config = dict(
    num_hidden_layers=8,
    hidden_size=256,
    n_experts=128,
    experts_per_token=6,
    d_shared_expert=0,
    router_z_loss=0.0001,
    norm='rmsnorm',
    norm_eps=1e-05,
    tie_word_embeddings=False,
    beta2=0.99,
    batch_tokens=[16384, 32768, 49152],
    train_tokens=328400000,
    max_steps=10360,
)
Below are experts of layer 3 (counted from 0) of a mixture-of-experts language model. Rows are named router (the router's row for the expert) and show model dimensions 0-255. Each number is 128 + 24 x the weight over its row's rms, rounded and kept within 0 to 255. Numbers have three digits each.
Before each expert's rows: a language model's description of what the expert responds to. This comes from a sample of Wikipedia text that the model never trained on.

# expert 24
Month names and the comma or hyphen after a day or inside ISBNs and date ranges, e.g. January 1, 1991; October-December; 978-954.
router:171169135106120114112104145149136124114131091130117131103109110140129127132153125102147161118127134127136116148114106095104106148158108096094115151127106113113106153136125131127131165155107108095160110151119125091163130143126132156076104082123130114131086069132184116117163157148165169114089143125102135152074104128122115108145102119094123127113160129116155129164145132095147105143180084171150099133104118161166110194182108128115087111107131138094131131132125095095153155115136161168167151096128111138140164115119099151109107171109130156119162130110079106129125164106106122101156135128122098091131133088100131070110109117101132156127103149076128127132124123144116125154147156129142120090116134149104133103093123132084157111109089148145156134145161113107122147132135088

# expert 62
Short syllable pieces within non-English names, often South Asian, Japanese, Slavic or German, e.g. Shamshad, Schwartzkopff, Prasari.
router:150160139118145077161110139110110165100072137140073110146106126157134127091133139109131127127117118119093101123095125089092076113157093157117111147110132174088110154086144098152086122151162133125129142133180090115144113129133076143110116125097125153167129121143139108153145175148153132151113110132127150130108112130118146124176087149131100078122143154126146123131154121106138134126147106137104113114156152125128104141139094103096122129138117115103138158141144114141105185136155135143165130129133151127115151114135166132111118136139121122135219152147080134081113122099131120146141164079128115084157143143149147106120123148094114142155133103126129160093148075174147131132088123098170128096132159137106133139145077102159141133130159093134130166142119134131125123144174152

# expert 38
Conjunctions and list commas joining clauses or phrases, mostly and, also but, or, while, however, including, e.g. "north-west of Krosno and".
router:154135124112135122102087087121132170130089111129115075117126142089137138120126149119142139133176133116088077177095074147083105163146122127100141119136133139129078130113181065167158122124136123079136123149175135074117109128113135127136148101128125098108138133120168088124160119181133161101138113134121146149073107148148099123141117136116132087127139133145134143131140103142153137129152154175076084130095127130146154160149130133113118155132145113126107109132187161107138145156147155153139154156165139119148126134134121137118105124105152105133119150136145154129143105118141111085137149058101101081101126156109102113125107129113113084150141129120178138118164164169106134182127145133113121112099153130124171124145104110133131118116129120126143131137157104143145141118180100

# expert 8
Opening quotation marks and compound hyphens after an article or adverb, plus prefix pieces like un, ext, des, e.g. much-changed, a "boost.
router:142143161083149101101107133111103134098146117133117064089115139126135165081121149125151132122130078136143126160083103173095133129157142120125121164125130127097098081137131147187121130153148105119124077133092143107120146142123148139138093111134176144160116085115152129112145140135150143140107103075099079129118100133093141085139141144114128126134156145124190118147093115129127101155123123152146128138114106162120103170106106178121137137134164134106145095124155161087156108139134112120160148122111115146102154128134100141121094140113110094090158110100125127125171131101127116082132156109137080103096112159130108104122145146149142146147120138147153141111129109143106143151152120115153101079099128158095174135087070122132131141166150145173122156140147109119147108144125075

# expert 11
Second words of multiword proper names and country codes in tables and lists, such as Development Zone, Washington Township, GBR, National.
router:137159137075146114111107168082070141061116103149102101104163135150167147118115150121116118151166123167106122180148124093103102152123119168130156139145174144134140122085127093136155136140126111130150152157132155109126111104089146147132114112098156084111105167157127099114166132108145122113115090162111124121143116170118134101174063124151114138116152135111128143125166145126156095108159127136106137133094103100142137107185110136102143127141125096149149170116137111140124142117176112145173153113088132136125105137120154188111104107103105124135130154159148135097128103107142113129157119117081129102104178125134125137097145123128139116133121106135166171121145137148120094114114112115169094118143117155119154109140083109108167083101103133129105156154140158100100138144147121

# expert 9
Articles, of, and possessives in sports career prose, especially career-high, a record, his or her, another, and led the team with.
router:137130132100152124125121106142108128118094136163143137107136124130126173056181124091122099104137121122085100125122145129131114129152098129134107148135115160106105113108159128154070152137139142080105112142133122156082117067094131130097106126128129119177141084109121110133165147154107130144140106115108121162117094169128107095142102174132119126100191110126139126122102106134136092167106134145114091125118116113148096117139119117091114121141147112124130120182152137173131131151113147183161142127104126142097128102134127129137144117145107109083125114111147160127153111123148110129179130111118111114103115067088138111097138128135122120112136135144158151158133124156137150148139098068171085109141146128078181161122137114101144136126133131134130124182104152108203159125134093

# expert 50
Middle and ending pieces of long words, especially adjective suffixes like -al, -ical, -ological, and French or Indian name fragments.
router:157164135111102119141091085121123101102112143158122138125105125137165113121117129114142176104150119132134087155115127164137121118116097146115097116132143113118094142094158075171099147149149088115136123129166124082144138140126109127101117111120160131102089145067127090111128174144136143106111133110096110134146112149076165146180105149105114137102127159144159151125143107123156098149146104155145122086096147106136145150166118110115109132119139106106117139120134102069140144121193133146183125132122143139142158107122148139082150152103142133129107164128150165087115085080131131120190124098111144110119137109144156136126101131102144088099160102137141179135136110156128131161088092135131114123110171150093132161151118100096110143110113118157123168121142167139171146124154145

# expert 12
Byte pieces of Cyrillic, Arabic, Tamil, Japanese, Chinese and Korean text, plus symbols like degree, prime and caret in coordinates and markup.
router:164161126108108101140088102136122177086124144123093087147100153114142126141142137112130127083108086113122114141072130090100109135133146169084111153161160137114126090152120143171105120166150105142084122142162150103114144145150110146092127079124122116131105089129136128106142129133121138150140112146120118134100116149105117120156112141130107133139158155129157117145153141160151093116113091167131091074153109125157131143171107117138110137108103111132103150136141086116155119168154143161131162140127112127065148105135149197103088176112138112117136124145097134118168123090155112138143122101094112078111150118152099145096132139111181072142172125104120120138129143138104109153123121143103150114158123097089163109135108116130134126162163137168178102130123161120149131146125110

# expert 48
Semicolons, commas, pipes and and-or that separate items in lists of anatomy terms, genres, places or translations, e.g. cortex; gyrus.
router:147125138095119112107123157105131145125094141142108145097138126103158080113133121090127142117120101132092074155090075149109105172138170127092144156141160123123078094097152066133115156143091122101121131145123101148121080120113123168096137107099187123152114128125138104145157108150119144123134117145100141142097108150114118122165106151116116153099126125118126110133160076162127118128137148158089134110084154145165111131154105125122132146148107089111145113172125127104148120155130138182144182148090126137113111124097140130101111126113157141093111131139111163127123138100102102089125149067124118083112107133104112135170126152146130110150134129135153113099105131160069108157152160153108148134104172171103174157148090116143136123083145126145125159119129129149111169133128120

# expert 36
Middle or final pieces of words, often in section headings and infobox labels, e.g. Go-als corers, Ch-ess career, Pal-est-ine, See, MF.
router:155181168109161130104121131146107110068096133176077126151144134131156160089146140089167118138149099124132103153145125170114134152140096164119130142152156144117102113096165143123117152149120132073122132163149075125111128134162132142123100095121122084108102112150115090161124129148162122117133090151115131146095115127105157107118106162104117136108187147105140142104136128110145159128118133139082105158121157140117136124152102129102127126095144107115133120165183123137135126127148136129140148125119118112111124121117133115132149109105142131111151130082110172070162087092148128130098158127102098110132145107087131046122141126108104111123116123138134139153178173097107131139133122077134097094103129133099131130125111129085140120129129125108135103163112157109113211142148109

# expert 2
Separators and unit symbols inside infoboxes and tables, such as pipes, slashes, colons in UTC+4:30, degree signs, ft, aged, nationality adjectives.
router:153133130134164106149110122165119137107111106162109087123105148136129152125144152111145102147110122092105110105118102133084146156136109142117122133150137132115136146150160152143113168146100156140132112192148101113133090097117100107113114134098160138160149136099154108134145092134145142142110135176113140141110082154126119127150106144103114123109094130160135127153143127130175150146138126133132121077080120099139111157140147198105123146136123116140128135100106115134130166138195110144097141163095148139114110128129125139130142143120150156122173162112146154121173131103164105113166172117063114070136138110088119110126157144136118095101142084119146127162109105146095152160118119130133144121127109143091128086139120140117162074125091146163139173136141158149184155150114063

# expert 4
Forms of have and be after there or it, such as has, had, is, were, plus common first names like Chris, Steve, Tony.
router:131148147132150108157102123135104111109093110141095118111119151122144144076158151111120118084148127122118138151138114119125139104140148128114134121154148194099114098139156143141151118101107120116122088164133124118087062130097121110138104137116102107113147148160149111173144138122146150165099098125093146144100083159123076124155135128114085135116146134164160180151134136141141107121138083134094154116127165111116133153132125171105096157086113128130126125110092079107111118140152119121140120121162113132121101153126136145106087123087108189109147088126145123078179102098182111119132150099151101118119185060131129118121120143138125087106131122128147110108117113146113115127162086113099115092125106130091108128151112165120153090122160124122115187134166133144160140110125104

# expert 15
Pieces inside personal, place, and taxon names, such as Robert, Martin, Orlando, Girardinus, Lorenzo, and Gmina, often foreign names in lists or tables.
router:147164162120128111148117105146118145081090099155098083133111126136157085102133160102130123120115099145113126158148104113132116112165103168151133114116146148128111117093146132114132121152116100123079146140148099135127110107124102135119124108096125161149098101155150120166129141135157120160105095117114158150106125130098128117146118160088117131121144150118118111155151127135158089117118112132097095108135146099151156146151114125123112154065112093109130139127165108114153166121108135140161108088116115116121114097058179106136157120107146124118183141120080115069136111127104103137123079117176091102139140147110151118132139129054138135139127131114142148104157158114130136139105116088156103145117101132100130108129088097090162070095126112132132109184136128084118126173155083

# expert 10
Word-internal pieces of learned or foreign words, especially -log-, -oph-, -raph- in philosopher, sociology, demographics, plus foreign-name syllables.
router:176144167118117107144114101121126134124123136124093113126124126134143126095118142110143098094137100144126100172110104123069117135175095160106096129139165106116124079110125122188126116160120137125123124144159108131144115129129155124115107113098147133163109110104131116148135121155186135130089151122119129140123085139130114105124099124125090088095131139154130143124156106119189113140146108150093158137133099140145155136133054146136120127154193137140133133090125128075143121120171163137176117100132160077102143170104125089099134146109122140117134154122095123109094135070143106123162104125144126104095089119132121107090153084146146098137156148137150109091169141153129122151110107089147115089166127152074155131112109097163155130119160100143134112152148149148115135105155130

# expert 56
Words inside song, film and list titles, like Love, Night, You, Girl, and of in phrases like the census of 2000.
router:154140144113108111120122135147127139097121085138115129134122104113140130102153177133168121124125098125112112135118102108127087129158104148067126142156162155101138103122136094152102168111123121118173090139153115149134103107127090107126090113103111112143113139099127109139140140129136129095115085122130088173056102151119139163157113129119085113124130161099128135139138109138179059129164127146117127110064118134128115157195100111104152118161160110113102123120158097137108127131136136131116115134127074189116112138142129134126134126096086152136152132141161118101157114099110114106131140127119120103130155078107180071163136131109160116118129065154147139136084114136143096127107129119116100111116144147110130121122124148105164126110092142149142128136128162102092157182157091

# expert 16
First piece of a capitalized word at sentence, paragraph or table-cell start, often personal names or place names, such as Col, Fran, Raj.
router:155144167076148101092107104096115111107095122148110113070093138130165144109164119135156151122143065185136085146137101117103147119141128125113105137140141132134114114108150087212086117117133127116139151145112141131138118141109138138128106097106098111131122115158151111134117110153160142135117145113116115145099085160120139096144102151094097125051124133132131123167140130115165108106145120140107088097112115119143142122143100174096151150099111113149144074105132142119092134130122126135150095123111122135080086099129179145119131157118133091087119146096143161122133132097106121116129148141109103085074140101122124091083158160130161125118153123162135160099171123106144107115129105123116118127134150151089129087102074127144150123116147142137131112153141125109140116147128080

# expert 3
First piece of a split word, often a Latin prefix or opening syllable, such as co-, inter-, re-, pro-, su-, as in interlocutors, suppress.
router:140168172102157088096129129128082118096106106144100089096116134122148150116167149105107118095152098146143128128086110115111109118113143106086132138128132105091126098122137085156092140183138172096149122122150126117091122094108139132102145092115136126142131137138108124107127167135158183106102125130105095117121132155104115104163127158136089105117135135102129133180116123098108144143112102141145095122120134148123104131122124089128169124091104095094161132125114137143138125130112142110178144127116094166077131096112115177096135123129119093114121145136189145105133108081125095129135155159111065121104146150105123105126153094115164147103104104091142136080179135169129103141144079118164142144136140124135170096122158131154145139133136147167121157130130148115161132176160123

# expert 25
Middle pieces of long Latinate words, especially after "-" or a prefix, such as admin(ist)rative, Str(uct)ure, C(iti)zens, res(erv)oir.
router:138168162110122101101136085150127073113091121155090130140080140137147126124120124143119105112164094189110123112105087108134109112186129127127133168157137094089100088087152090156125136159141073125148106167134087065118130091086125121113081125129119077127090140098148104133124125126147148099127122104083118125093103176118126084145091131123087127145109110119141150154118099138154144142122119128104105136127144156144118130127128148134124129084144083112151122141122137126134109131120137127114167166109134131128084112106109139098115171136105124077124145137127143134140114106165093096146141141109118128113124139152142105116112096136173117137120084098155132125135149103118136149127140121157144130125154089086166142117147093090124091117119174137146144173154187154124114116110101